config = dict(
    num_hidden_layers=8,
    hidden_size=160,
    d_shared_expert=0,
    num_key_value_heads=5,
    norm_place='pre',
    positions='rope',
    init_std_qkv=0.0395,
    optimizer='muon_variant',
    max_grad_norm=2.0,
    decay_shape='linear',
    train_tokens=335800000,
)
Below are experts of layer 3 (counted from 0) of a mixture-of-experts language model. Rows are named router (the router's row for the expert), down (a neuron's output weights, with its number) and show model dimensions 80-159. Each number is 128 + 32 x the weight over its row's rms, rounded and kept within 0 to 255. Numbers have three digits each.
Before each expert's rows: "comes before" lists some tokens at least twice as common just after its tokens as in all text. This comes from a sample of Wikipedia text that the model never trained on. Tokens count by the router's weight.

# expert 98
comes before: ":", "==\n", "\n", " |", "==\n\n", " ==\n"
router:120173088135180133159150144151175044101099081075187081090112164114124121109230135134106094091073093163127122128131116166103122063124165171160076124127082144118099133162145158108216132128118141192122152118129150123196176132142159149113123114
down0:169139083178186076113105106129135173126157137142103132166137148160154171137095111122114080123150130126103176124127140168139112095062139123131109127048119114129187116141097071145067115137131170122155038119128126108155110163185172131166061124
down1:162139156121141090192103151063155186095130090163120163069086126158107058119086166097136097074137081152126149113089079154167125139130104143144136126107117150167146096147142177150161135083117105150128123125095143112137203100128132129145148117
down2:141079159159111154097153092108136172140173056155148127109131167071135128144108098062043111178124119110090100180156144126065156098065095113085120123117137136080145143086127157186182160183141106135128120158111134129146147082063162119120115129
down3:108205118111096120086161183098123196193136072113111161155099140117085157117144093105137159085140105145163144136158137156184105112130062119155130191127131147130075077153180172111157127116159102132136151086181158130058099091127130134179115124
down4:087154104129109059121120103119145112090074124133134168123112191088150150149089129123138119125116130140164161102105127200167109160124169128195131145103066120112126134123094105162116125199119109141112170095113155105145156090134090131067188138
down5:148179155131132113070084143121179156138130116161122123203147140122140146132181149139129142110135209160139106151136149123101122127142110172124089114118104151137123152186100125182167134133144098138102060126112198138072100147127095110094117108
down6:104104134162165095126108102141134147173197067107130088135180162120106100126165088126100104165118179111167133137125087129140124129155075173116130149135143150121153132145160113071116159163147119154112153124120092119078087107127153068118151084
down7:155123115093161109028127127086136152054124115149118111127148129104126107099082064146167161064144201145123137084160094085167109148139111130089134173120082135146154135144110134155086191124162153153111116166162178117139099124151133100042134165
down8:074136055113130154142118125110120133195157194150149137133156100085171214102159142187136075131106113119073209151112143111131129143172122130124155113134160146107142132096101156145145113132152092077109082113161115131128100152157098108150114065
down9:131126137135170132129124131155121080118141100091103131119117197053105120194106171152112151121094140147103067144073167179176125067172109098116155117062163107095105106170152112098086176035121115140152168106201141130154182169152101117132114087
down10:112102160199119101080134055170119095117120132131078144119127102137094137111188123139109111146114130152116084107153121129141118069115113170048113139118210083088123098141124115177072115149088125177131087141116175153141127144133098107168112101
down11:121143160129095098128133059111118090061100118157120149100196077055128105097099122069122092193084173154154127164150074153188093143102098115131106159171147156131092139107076102125152120140180154179121124111102095159146127141127204076194076143

# expert 243
comes before: " ", " N", " —", " C", " L", " \""
router:103132155141099186192124131143100121083143090116156109120057179088130117091155126140149048115101123092097149104206134181099125099093159134164113112122142200167116177115097127114149103161126143137075143169172109132112120086160170109099126089
down0:156128083149135166153146128067130113155204099132215076098102113104124163181130109109116155161127105109115103116104131131093106132139123143111047152109119132132121133166111173081130057111160088140077197086113142153110129142145147118162237111
down1:128115165137092129085095085233077104172148100123080171148098173110110093155151065152079170060105095161181120150154193138156127144082171165099128157197169139115129144155058139113116132108164119105121128146152161155151126151091135139088133115
down2:165111114180121133142074147127128092133078095152129137183185170108134126123120138094139149187176093192136125155076142111125106105114077100178156164131113098148187108080128169135109160174192146123120128177093119105075108125187073114121049077
down3:114153115215115077115157125115173096076157117181112143137134152121086147125111125099086161121145114102117158062105142102108134101152137135162101172088104203081171053165073143118142159096124173132138172092144152056155155139143090140130137135
down4:172068203122157102137072128154119151095104118122113133138103146150126128156131127140101142130122111072150164108152076110136091123156116164074132045173096144067123092075138075106159120132140119095087132098140099114130071163118185191163171149
down5:106185096109100152182107083150126143130156056170083114163174086114048162173146109128129139170112157056101132086128130123106092107097142125132143115092160081152093115093147158118135177126117107140146115083161104147124161151156164110130196116
down6:129133067136186109101164112191095071191101132146092137158087067159068115132053200084117107171130166174119083102114139145133177150097083101120122135220134080138151130153178111155145164092138165138123183179057116131139145082152123132152180092
down7:095129124185160142164117138122148100076114161146151103084143119096118103141116145118123134102150154184140110091131114106080199099111086110117156078128080204139097073163177172098166144099100155223143142128099175169132169139095114160140102099
down8:101090126119154098117115056095131150060162115156113111138159150135101102160194124163157165117055094185119129106118188136145148125134176152155140163149147136110155114097118098131109117111130116137131112076071181112196104116169129149125096091
down9:041154120103115114145145107142105097171135109080104084119163134159067138160123124171130124109077111106130170142141120072092157121134181119111158141079155143125114126115116102136095143169126169123121154120136184069137125157127137103126083150
down10:163093117127110181060088091122124158148123123127187155097078108189121136137156158129096155169120174115184148106135101177060088146121112102131072084134090141090125093148150137114134135072129122116140106073146120155155164108137121159077139149
down11:147120168096084162101140117091107131163142127172130131073140241150136135108137107136060090110132107121132121117152163153140131093160072133138132117139157149180129142090192094135068155096119131124164134103129098079173077114077091089107120158

# expert 87
comes before: " by", " to", " in", " the", " with", " on"
router:109155140160088164143133159096127090091116123113146109093120160109193086084161073113182098075112090103081094118163159125095143131133154151153109079128156163144080182160107145081165081163101166164116161146134102138141164114143145173102163087
down0:066114089105113126093149161132155146122069198137116125162095124174111136125060168146114095146121132113171153168114142189126124188125149104133091116131126161125152138121143128129121078171138117177211089096126129131137097111219172131111100122
down1:138209124108071204079150128113123156126144132147150100095105122173172119188086197177161136117120113110137124071124078157067148122150106134118119116143123187198126171101130155153083170137120111112134195139145152097133122166104141129138036148
down2:140133122132092123137079125203097083094180160194101124185143131129131114135151090149179162077110107108139103110140109134102116179171157142058108098149132104073129157153066117189120117108174158162136096143101157099110084092126096165099151133
down3:174104156145178169147108089171096139133157142182129092120141144095139146081121119086131090128067105103154159098176155145116115187095098119133166093178099140173137113069154192113084162064141113138157186070097165150154133096131120132136155149
down4:143153125123133157086193065174069141111124083150163133139092169117144123151162121131138156132138152082159080152136076099134055124137079129141140165170070154126069170130144117142119149121149103106156142120070109145103099126072113200132122087
down5:119113159113144099145085166090175136105129142070061069218122113153141115132184130076127123077088150128197119130135129128106121123120093121121136141152150168098141111121140083151111180084137051125103214079125099164175159125152115120188180121
down6:084149076142119117119082108113110147115060148083149162109115100158134148132121121190179105158197084150157090070066132104092082103146135073115170067196105087112029124102136114120123063142078135136128181122127155124118123071120180104087107135
down7:118132098105122078170151117105149100121136122102089144100102122097144183178159122161119119131161131114144210142130104143144125183116069083177108175073123122173122127117213133148133142165060122142171082158096118140172005106165092129144117120
down8:103116138146109110115138109152141141079165085123149104133131052176108085144150190164158099169118178072099161114138062136124121099129120093111139115205078090130142106137093104196150137104110156136096098159081136103134152133101132142142122111
down9:125084151131103206137138100124108123126062113147133131109131175091127126147120143128127146081116119144192095179169132115159137117101115059167094160184098186128097148124108096153121136120159111145186099122084099121051120105150164146166136153
down10:108117102124118139146108164165062151119073106126086108130136134075098179175102174146086116121114189139138147129126094093102093125092104094112027140159106122178174143192182163140203103085105139168110099148205108155143151128113103167140146178
down11:094149096115147108115070132113178110118158127165110172102142140174177126135131105176134130158112128121126104092087157111047103137158235113178158194078062159175171124146142125065109144158131142085089148142092117117151088139129142108144124150

# expert 115
comes before: "20", "-", "19", "2", "1", "6"
router:103155141157100157152135156087116096096116127114159106089109157099180078083159082115183099076113082091079077114167152128094148134144160162153106093130155151140075175167103142083175076155098163162120155143139111148155156112143142182105168093
down0:153117201099194126099131164095089134109097090096162149119113113144122129095047188138159107160107133129164129080123060142169119167124201124210074150156081148135132091121125119116118169130135154113188103139068163122121158108184144162080152056
down1:113103081141048093116160110121181103154143161108142147100145073094101123109055113126128162149104170067184167146124094154162138156132114151093108135135104130093123089150063131088122113144103177102122169163128147123171203135142157160110161157
down2:143177120106107091073189132130103128109090129136187111135099141193162128120100114158134124193086157101147177119119110120120078086147108126097148105140205121080151165096114195154147131124090128138115114127105099149095130155133135128135121115
down3:197128162188107162100066120098115122149181137113163136079103141172102082134122130141143115203077093110118134157167120161132126120094122127172133072137094159189169077138105163081122110104100117156122090137167131130137098119119162139116171105
down4:141122173136156192115059160158161181098146145093114129147107129118109166051111135153158088208127139081150081106191128085098094085098098164126124120122146134164131160113178120152046139131128139132128109049132078140119136086113080168112138120
down5:157123120134116162201118167107108064062148152103148146097111136130124124120165168133123131163160090088156152168158171174113183148083055144125130122098120113134168086119140152124143142150114098112134115120110130157140162085096126103134118183
down6:066121099178120099091128125098085133142147176104125113161121131106169139091122173161072154136102155105158126085151109160108110079109079139118099155180160099168108058192135086146149120124129141167078145140102121091168031114160124150144149150
down7:159125115125156122115138137135132123112122142164182128190096153154121129128132115157086137095112133137128131125068055145136156148144124136129170222150125165090160122142150050145169092110121131106137115106094174172109150129234072114124178155
down8:118079151134113157076125102125110117159101159155159148107169087136080139096150133140112153141143164139086108154145201062096114115127139116058094159151127139116141129139063112083046136079120078184141125127139107098117065173132168115124129108
down9:117101157126127115143058116093148080083123081123118071137109162191144090109151177081109113190098141130068086168170108120207125120081079123178181138145116149130103123126208156129095120123144138196102104131080128130112143142124136106129174186
down10:088100110149111106171103110155118171129094068079097102075103172143131123123075152138096101115114115146121127145156180119169081123134189151180114130112163096138176118088134115093153127133125066084081133118169143167141198195196043152110109161
down11:119124123148135143111154144141200079152134081151083053114127090120133112112175059172160143158119153149166142151105143122124148159157143145149158162081116157129083095157143111099110141094106157114117147134129170139116140136122157100098132165

# expert 172
comes before: " of", ",", " in", ".", "'s", " was"
router:130203151148117116157121144138145117075061129054182084100131159086142105111178127142142108115089112153173085135162126167132135100149135193160045104098099144142109169108130164095137139186084123153087130195154177103099169110147137106139098137
down0:123121141063128102134108087091086086138109135081058113120131132152106156166139149166139161131168098126107130159174161118135171142139155131085113192163158114191114159078060158139085081108163071092141208189125113096171120129156058092136133151
down1:166156052078126098115185111171126109135080090104110113144160161082099087178123129179134138165098105094146124098216159138163155059157183124119140138147161122114146112179123131088178090095149101139079088152136112106126123159205113162143119166
down2:068124149077108096186089137128068100096116163127135183164166096083107160145130173057135110168091158165153143165083080075120200108105114121117102109113120114138166131102129118114171100108133140094145131153124144134114111090074119134146093184
down3:086136117096085195107143160116167173160111123106087111151128140091126108131198112090088148160140133127136213129132118146065168109103124044132138127134129114115213178108124116157136080143104135071097093154070147170055124184121150129144083137
down4:140099149118103095126107086157061205083108097122073156095078129144175138123127055132091089165124201125139114115125129108093144105185115150130126098181124147145115080135151198103172134153080165171202080059152122122122149122163144128144159075
down5:103127109174128114103106125164129132097118094137128158135082117125096128137120143068078125174088153098169148124115127165110070166110170168142154080116126147081135079194192132112117112064098109100147139090147083153105092088125165142133084078
down6:113082098105181168156149143043125128099155201103117096155136110128086107135127076157129123090120139182146149129088115141107117098164164091111128122117106065100117231137111134158108136152127135162108205158145142125187124131170125164128102132
down7:141170162123151159151126135144108098088090126134137054164136104125136214088182135155125127135125086108118133119115112115116095171083109172138125129101147133123127198097148153155146181114209073139215151087094115123133126183069161153139134119
down8:042164078078107149083117082135071099116120139121157116153101123111171122121120158150103141148143148141113118141067149140098094164131082206118114108136142138153140216164164115129167090117109128136071115093149141136142103096170127157134183124
down9:168239130119068104096129146141108135144119101180180161052137144145125122150092139105103103129088114084152123106149119108079076120152130110113200136121091153124149163178092144156104094083148140180127066091124152146156141134161114078124124180
down10:105110125099147116141063098085152186155081138084200119125170128140098144156135130136127113134136122087140174123120108118122101136117164089168098121084031118171084112175174105127160115176115051133175139192167127119105147067110144161170165047
down11:120175148163123078127137144133087116164156167077133111145163059095164125152077135147091098083100093081139123134104094112123096173146180105120081184127104114201175065092116132073131176088166142123072099199116097111162091124109164114142115195

# expert 146
comes before: "==", "The", "-", "===", "In", "S"
router:124200183189075137156134164092100084113125096095127114121128152066163124097166078111145134125069115139132120088132163115122179157086149178162085049130104152185114189194083137130136126154076127180107162159170115166132149101147156131124110109
down0:145163157059151118157141139115162143073128084139132137159140129083087191109176046102141141127093166152164060116049124113155177158151107098152092193064127122142154130124105108124160156102085130175157071128123180151065093133117137078127087160
down1:173081184135122154165174141116129128089175091133146169096144160126082153170110073101122092167151145122151150217118158107081098189120154166091112087107122081126149117101092176149160140125099096074114094151080115132107142109167112125059170063
down2:104183131105107139130165142140075140171113140094150130134122160119170111156155087099179163197127171146121094105093139147109154112138151142085062106141106132151183145205177116126102072058138071059153086171142204138144147129105059158130124138
down3:064106045084107111128116101133126108142139118146155150132134133153094127151104145145130142151124092107184157114132143124173123147105121120079127143101102069097161140134151116143154142103083066097158135117157133110177133109201138160127144076
down4:118148137097107152104147113151118132100145181092127180173065166088137152147151177101120117189157168115110141188077128126180124150125163132153127108075155075098073135038095113098170117089093123104117105041134149144080167123088131144146072085
down5:147137103127167115125144148137143176166102121157137158116067094088135137143196102108114113112155072185169140162131124164154087185100097105166133167151151102103113110144116173130089149059216130144124103108064046138122119141095178080083176111
down6:141148137118146104104141115078119122089116059084105119109148181109117111136051199140152117090119066119125157145104129203170113134160173138179113157113111120157092146143161053100128194113178134154127187110056113174132110149091127127141146126
down7:146108093132147150099167074139119111164131104136202078146154100194161144120074122186090142147089140080126102081160161175158134175074073112073121112190176107153132119140137127134065096153175166124085095108130080151113072115125126151139184067
down8:138128106129141122126101101110102057070116119180118134189082176087144116137054103103089077144143132115131089109124158075189169164085096116165104168114162137168146105133165148164139147084120115052151167083143101132176165180124142128169080143
down9:123117060105184130180149139139221152115105123139116163181173181136117085126091112089116105138131114084127184153124141129146153113124138183166103104101099162123119113160197144101082117109211094096155119119141056145156105146100138110154142165
down10:085195114155220118114125127144164098136082056128144138169068133096144138136075145090123126196133139142091145165161114072138181167134117074091113144110038071120134146113141077205137112148128115114129099114134081164094097122155099107114106173
down11:144119130133180082135095170120150094147155122085096192160105147141117124151161147101116100156104140149144118193128166137063147139087129189148074094148094143140120119110104132137087139169149089139131162098124094148095105160142137111179127103

# expert 24
comes before: "|", " -", "our", "19", "20", "imes"
router:106147136155093156149135157097121094094111119120148097099121153100182085079155072122189106080102075098083076099164151120087150137135150162143107092129153156142079175165113145091162072160101168168118156147142111136149164105140150183100165093
down0:083171075078133117134148120138147086102113137127155080083148134177130089118156097159140125174106137076138133115090131052174148196198167108145136046168140148057167135129121224164145127137096129094154170126174126144143138103086151106099112110
down1:173173117135135161132142126077110155119133183098127114118131146137159128061072184151116155084126078117105164065138135155174102122127133137061121097122185110159183181122091120142121114164105143135140123137152129117121146122121148100121126101
down2:112118109115117092105132168152072118184037132040133166119135152065162080105143154072124186110135103174158090155088091208161137145104126091143201121162121119109101146045126071108128161171147052096089125095131098143170157143114156145078120186
down3:127133122097119114124157091136166164182099108151183130119121104166134118104158156145099059108165102116163106045164156131150117129104082133140107077131052078129125098114065147094088114119165080140151108141152185118068162213086106175139109176
down4:206141151109134185094157109111107061083204146180118076150139117129143128196119169102160102132096137085151168102126094123120115079140134117108135134138144069131145167088173160134053104067151132156156167117105129124131140090128123137089115157
down5:129100178076129123143108089104112078116136204140145142069128107148150051175107105143139105057119124128151215110148198097138079112147080123149162078171122136159141076171068141123160155147116152128145147051108116126134161169120103103123104146
down6:138134119109076106101106086120134205125126132151116104100152139103137126176146151128088087117106202132122182140173084076160169136155116078161105128036145150157148227133060157116126148076148070126126093094161133107124136132132103104146163142
down7:133161121109106117098159122096078113161166117181177125128106144083134109160204157180143130090113116059165117108143199094137123129130132180152097108130112156139135115151074100124148185135140097077089095099174149111083105071175147120138101127
down8:121091107124172107079084067089141205185146100118130195143121193152111098101143131090152095146106114089117163145051087116144148109102098114116098065151063089127094179134132182130114159152096128057164103152160199130141123143158203129129129099
down9:117157146181129082149153115102120159158144094126172101133168069115170119127096147098137140130093161102163145133086157128141200118102153128126084176113079214133122174045179189167133163118165134107146120138150120091077150120157095117097089076
down10:078135074068136150161141131087104136152120072122142101184112088130160130180179150106082120087177163131160125136105164178086113077117174148137115149092165149161077137097057142141173120131112119189112161150140086163163076166126117150134137162
down11:172153149144185118089082163134134137129086151138127152157148093100134172094120128123109097084085099134048181134130137099114144137129089138130161205114147151161122109130077121075137154148164097129134088100136163116144171177186116163027130110

# expert 201
comes before: " |", " of", " |\n", "==\n", "hold", " were"
router:122178136130166187154149124138126047063095102081131133112099174115112098108165089115107096132070109172127101101111134132137162109129174127166015112113091125156154148140133147098190136183109143160146128157164090119191191129159119166131099114
down0:175123144135131115078064088147115162092130131172114139122128087142085160097127093120090128119074179170111074135129134125166102123179180101083131154136132122138124220143095132101116112184099121157161105145134134154082073141152141099117153149
down1:133075154107105160112089117133027152055156106146150105176139142133127144113101114131143080164115120132101106197143155072132150138187081096159092184073116186136110102106132202102165111133144095141110097107122157113107157142183145118108146116
down2:182123179136191157087126131118129143138115157100137161133143052068110100148168126157122133176104141159203147082150115134155121095101122152146120118111109134146151096142077101068157130113129136161184111108076159119166139147123098123139148167
down3:143087114132201116140144115086109108182133089183141145137100131059140140087163139160152115165129196107112105138156192138070094143109142121129154133141150135146096084124148133137148123100146132175143078166181189100155103097125143139099139054
down4:151094098170174111144068152096130155117164124144161107128109087095116145109140128108161146143116185109196219102151091095135188167138139112097113182121074131117083074082124112200140182108106201133071147165148108108109148128148097087125097104
down5:000119125139111126128144089167144154173199110097164122121141183088091130088189127118106145160171162205090170155117120136163120042142102067128174148117125140155131146114129144093141171202166108090154148113094147093129078127177135113052117153
down6:159146122133123095069162083140117199114156151166049087109141087099126092139104134094110120147098146110074099134084150122153114088144077141143141153142109107127115090162166124228059112136110143054080180139156175190218101101099176175160123122
down7:082126116142096126141156161131091094103128158093117148099143212119114187146085125153132098095116132114129115108165104132148132150121165125119136118098189084113202054147145159130135101095039071171143137070115138086188117110175129172127104146
down8:134121092090086213113118106120100161154115116112141126067191119162092113133156140133073122134124155102117168131163132110123155090087126123140125120183115182091147122127073156128103156101133182118109095097086139109116112201119129139133120099
down9:121122164213116203122155097164124126141122189144159128142192097153135092145117140118170148202158105122136120138192108095117098101105097123137073116103117168179168127107139153085151160144170154038092162111101145138099108163119091099121165108
down10:098128146134156083120144134145117121120129161120095076115139108141162168149160145145101142155183074113158128138117188094044113163120125120121129100116097083115130117068164204183151148133085184146162152114123107132101099143170120136155134118
down11:102073139109112071148120147150102098124049108152081148154107163095114093183110221110150110122156170127172139150131110132112115122131148170204124120122064117137147155208120105187145156169118146093136093140148112123136132138102109155084158192

# expert 43
comes before: " ", " —", " +", " −", " N", " ."
router:095124104148143113179113134156111105074137094146167109113092187113123052089168106098117074121057126105092154107210121170095126107113150144170090123075151180150127162125109143098145091163122171139075141115186100118117206135173130139103170099
down0:136114114138192113121108117129114130163157100207217088043042095161127175151134148117131059158091157082166157096142089144051133125133106130108079177117097124095159113190108134181074142116132132103146071131107108128135155105116080138147173153
down1:172091104128106123137168150141122095138113050127134104153121107184153106183089125141110105102180195124091123103146124110162115112123152111092131101150129155162104158133172098129140119147153139114143107204086129099117131152125173094137108108
down2:135129161082062156105114132115089180136110177139142145133096132141152087132164103161129173160120112146083130132151100130063147113167105058118139151157159142133124135127144161095120085176100121096146086121161117150144173139094184143172087114
down3:119148115097082143083050092092135103134138094187108174110081152129094086124090168129167105183153150122118093116180119125119147059130114128145100162112090061089187125134163157135111104074126123128140145201161181091100163137097105137166123190
down4:116148178061173108166108101069144145180150087161098128133102130084117118120137117087082137131088106097166031146123104117116148129130169136135130082131153102099117106192163115072136161111153153099152151101175128100118103075089084159111171146
down5:163128111170119137120102141160101150153149145121143082098125167185105159146169177105141163110107148121059083087147147155169092129080013107157123160079176113164146179146111099120139123141154091120112155113148167069191155128134160142107162134
down6:153174137131171166131156140139131051204126092118121151086106138139199066105094177095156072164163139096117071141148133093120190110151143076091159123151135078156138106152153140079110144109129165131181159160087125141119091072120089109141106122
down7:128193115214132078141165129127157094176152104161136132141174068148124142129122137073119098119155193077153058190155159093198161113093139069115162140208144123159105109111095136162093142113131162093155138095088100114146129114104064100140098128
down8:133174132117125184143170089175110102117159085068114124129084157117081106146099156110138205072131152093109152103150120140177165180132090207105119115161143127085086113100125118126088123135173087120141124172105155099159071120129137025093111128
down9:125150174066089086116124121098139108115181117129168135187129161106154126099117106153106179169070127140144115160101147164149115164073126164097159102133134138095094164129179097157093129128141045141097145086168105106133112197122130201102123065
down10:091105115134164189179125062181069128109098142128106090093122148168130099193120120153067139138151087094142116134072098148203085130122099138160158140049156139085153138109142135106118132122128120127156227142135171062125163164094125129109111121
down11:123091147096130184124091166172101059113153132112151114139090170141151078117103112158116125166140109087131156124084159134127096172142074113132098161143161121167149107142151120161103153165126139151157168120120171174127153140072108115104165082

# expert 111
comes before: " by", " to", " in", " as", " the", " on"
router:141208120191117134173119114143141075096124130136145150104105206130134125087158072118142100128124106129136159118138132106070199087135160165167090089143083116152089160104146128108124127169086130179103183106105118176146132123172167106061090120
down0:119119164074091180141152143133085101109114125222096143124082106108103147113117135120103149148144149170144129125142030113147116122201105087145111134142179105121165101144142107082092137164146149100146116130131165129056159139106169082133132102
down1:098099124112149157154074132102135143124120127124174163135147128105146145092142169142099139122190149073154114125111150119047139150173162126133069133085129191154154117112098153169101108110083079149130123141115102150139161133109125132107192106
down2:176137180091140115154157149130099102110166121170109127085113162144137132224078144113050200168084115082167075151120097153087131162057119116088154137113099094141158085112162126134145212120153087171147140121101179192109115157136144081079144090
down3:139153124164156144147127144049132065106116147174132151114161158116130111193081122100075064155113168138087150113119134185098151149170176151143060104143059114192100160134108091174099126138162064131153156096156130204113131110157156116135106113
down4:167135089147149142080139082075111166115113171077134063097138069113114132124141093124119099062138147152137105119129112169097140163149112158109164147152087113120157098150100117153091235127116108177130114144102130152117071140140108109114119169
down5:067110159116128130156154099089109129167134115102128169112173136151114115134172118103122152114166169138121136121126153130125168113172154155142146191181162116079107172134125124175147141120102073116151109138086149093087126095188034060123083196
down6:137158091102071062100109133177144129102093169166147161074159170103107124119108109159164114057142101112140112089162118152160077168127125126111167189140178099144182113111130097126113129132159114128135106201102157168160108101101137115144129115
down7:077195160214164169179126085097097119134107076128118135148113148075125109146166122144148105169146159170140128079071083045108150141111141114096183132156118156132140167079074121155099147111094099100147082104110125124085066147161097120141145145
down8:147090132111153141106154067130113137147096122186112149157103136136155158096135119087144155123148091138135051174123099136154043148150185172122097122134058089169180088183096160114112098089114175198133104164134146090103170092111188124072143125
down9:131135160113110118187101144162154143108118105176122091127079126150089147126178143182172080149124138123138143117131160138105143163185127128110071083143079134136146053108167106147121195193073106105157201115169098084110130101115174128134145108
down10:106096155117052195122081085160102104145118148156119090160122147147142114155091121131144158111164137151074152117098170110196156158058142190152116093133132101162144108121115114087130088117155108148139092108137089155119132177160129139128154110
down11:162146130113197152115131113116067157182142140147124093188130144107126131170116151149092091095124077112137156112111187118149153112118140111071162113181139171132110151089061143124101174058105120144109160117130091125141140147104160165143208125

# expert 108
comes before: "==", "===", "=", "The", "In", "S"
router:075111159194113131124130130146138088113105102095169104135135155080174084115143049125117082087070103108086149102154155116129167116109174206137085069115104162147086215151103142118159125122110139162098197134159131149174130096176119136139152100
down0:134107113140063137168095116079102113134148114144153114122158147108030140119162128166148129160137108124116125127107101113114122154156153143129157070114105112139092146066150117129116130114151129132141104150143182107168108159197100160061112160
down1:097123111077122133092162149195175096129158160155114162141078067076107123097129104144148141173189151116130123127154177172080098126136162102141039121160152126101153093087158111096134177128102142086102113141184155144095137222127110115081053167
down2:120098127153152119131124049194074130090135101074096120125177133125114140128173119135128105149124095158061100147127162151135113122143149108126137151081128113115138152115148137093160171101148125144096152168081179179133190094207154089130104126
down3:128125119221126095147144124133122099106133136134075169096126121138131102136112139115057112153104128121105165160114187114118202157148098135119073105123149189145195050103093135136146107162093095183159101153110148085126101113084052146143188151
down4:099155131135094115064142090151124122148089201079151124125109073203130123140146071183165101139122162081111149149177088220162117115154127168095111148122113163159044101132115093143127162138104150168151148122165143161099135122113080150141123081
down5:123134066107153203143110159108082110092195108099083136139136137085122174116142095135131126122034096211125076108101113074092094215108163120144126128162141120131158100144165138173132127128163143074137076125119123127155126150142164136110095137
down6:124119181096143102136127087146094142070072112155085143134152135150063102172094132117179139099139110082175168161201134138176114096151113209168088145123154104107097131137118107134151148150181184185141167129116118127081101107091084095149145070
down7:115110104142201128081141118116086124121134131144168103099105148159111099089156161136135124158105127190219121179088137068125149116146123104138142102117102148105110144132162098157131168146122115075135157186204114164087158124101120138098198198
down8:075176119175074109167167078135089136172146099095123150085212135135033107156138124097112124136132110128130107125121137182088135132116133101136186120101128122139140159098106120161116140126168100160135128095145077117126107189164137103126097105
down9:102179103139159069140133141145155159129154103068104071110121162123120181108148107092146153114079185121169098183118118108163102122148142163152122130099099143143135141139107139114136136198098144145129062149141102097085140105145108103180152106
down10:106146105144134140124123101181123079075132095176158120156092109113147101105137118184131124086188113183145069140102056141113125084175183127161141118133145141120125136166138059131077171127102125192143150212130107127035164132113136091122142088
down11:121131135144136134108162163121114113117152056160124144152146163071117104123140093147150102136146127160150148074086118103177088205144116186168152089146141092115149130063159127108090192128119157182167109142104133067172178063116135132092152157

# expert 152
comes before: "The", "===", "-", "==", "American", "S"
router:096142157189161140179134140099107118089066089049116138091137133116144133108152105147132141107063091105114162136132149117122201141088175175181092093104103189149139184146092136133135114138078149149076144126118107128180129115148146109086133112
down0:144078103070058118128110146112105058088104166156153149150129164215110099118160135088165135118188080136146212128156126185126162128146153137163121071143110128161117094035090177134079127096152153123074097153147140138089144119147111160140200092
down1:083154218096141146137079148190102131080153134130162147143102162112129143133148104092150153127135137075067163135135115139097089140134158152125185139103103150068103100136132176181172113143180104131141172092117113168132115137172183136079153128
down2:130097108100115133132128107119147136117137154099112127071093151063156118188112079141099115089087145123179157108117125052115081065141135148079123199098086153164172137030146153113113102126140123148116115108141108101134146185137181165130163080
down3:157133144170106118178134119115090152093120157144203093136160129165101196135150156125110110118081099120120096134069123145135142176210117136110128141103136112106095153104096121088108131090147102120154114105136088092145090187157135128118122130
down4:142078156168201128102119110096119187074087109082108063122138129087077122150134148144100169089089126113163134168140159055110105113140132127155144121138168105106133145127053117109088131086143172140121120108188108162175157141174165184129133125
down5:159152076102134155114116151088181174098107072150153092131105091102182120150159119090163108129090165152094135118078177115153113177124147138138127111097112124087176076118146157143105097156155154110141154148205129083093136159152097154135163176
down6:094159183093174156101155079125130159085156115142121163161188112097094112120133154145096157162169109122062129151085124136040189138146153166152132087155142176132081128107150120124123113086126117068156126103194123151239089166098190118087058119
down7:125174105074065076122165135084129080100207195071182189079127113111079154101108146149165148111155094106124108126107121178104126162076129176103099135148121039079133163051146144149117144148128122117141175125090119129102153125181162127161159066
down8:109116132099142153093167109128092166133127165133171210164123164117117169156101136179116147126062136108215166118157057067148219135133127090059116129169118181139156132172091167165124161184144108161121118116096107142107121111112124154167109140
down9:133123086091159143121104157167117148152109134149196172161159182109092144160141096136110128153100162144115094067099150128182100153135111159079110067150101098111105120154081125085060159142175088100155214111147160151089138084108135092108104151
down10:122143176144080117151116136147142176103178160134102094136171111120161115148142046142172112125120148121153174111085112111148086110194077176135146152115116109151070135095085071101119144080167099142129120083148147107141119107170133137134156123
down11:129170122122135098094154125010091145142155170123192136162156065152097170149130075171123159117129123126167086195111124127131125123120118141100140181124119106192111163132092119134143128186126114155133078133128096121106138126121164127140131089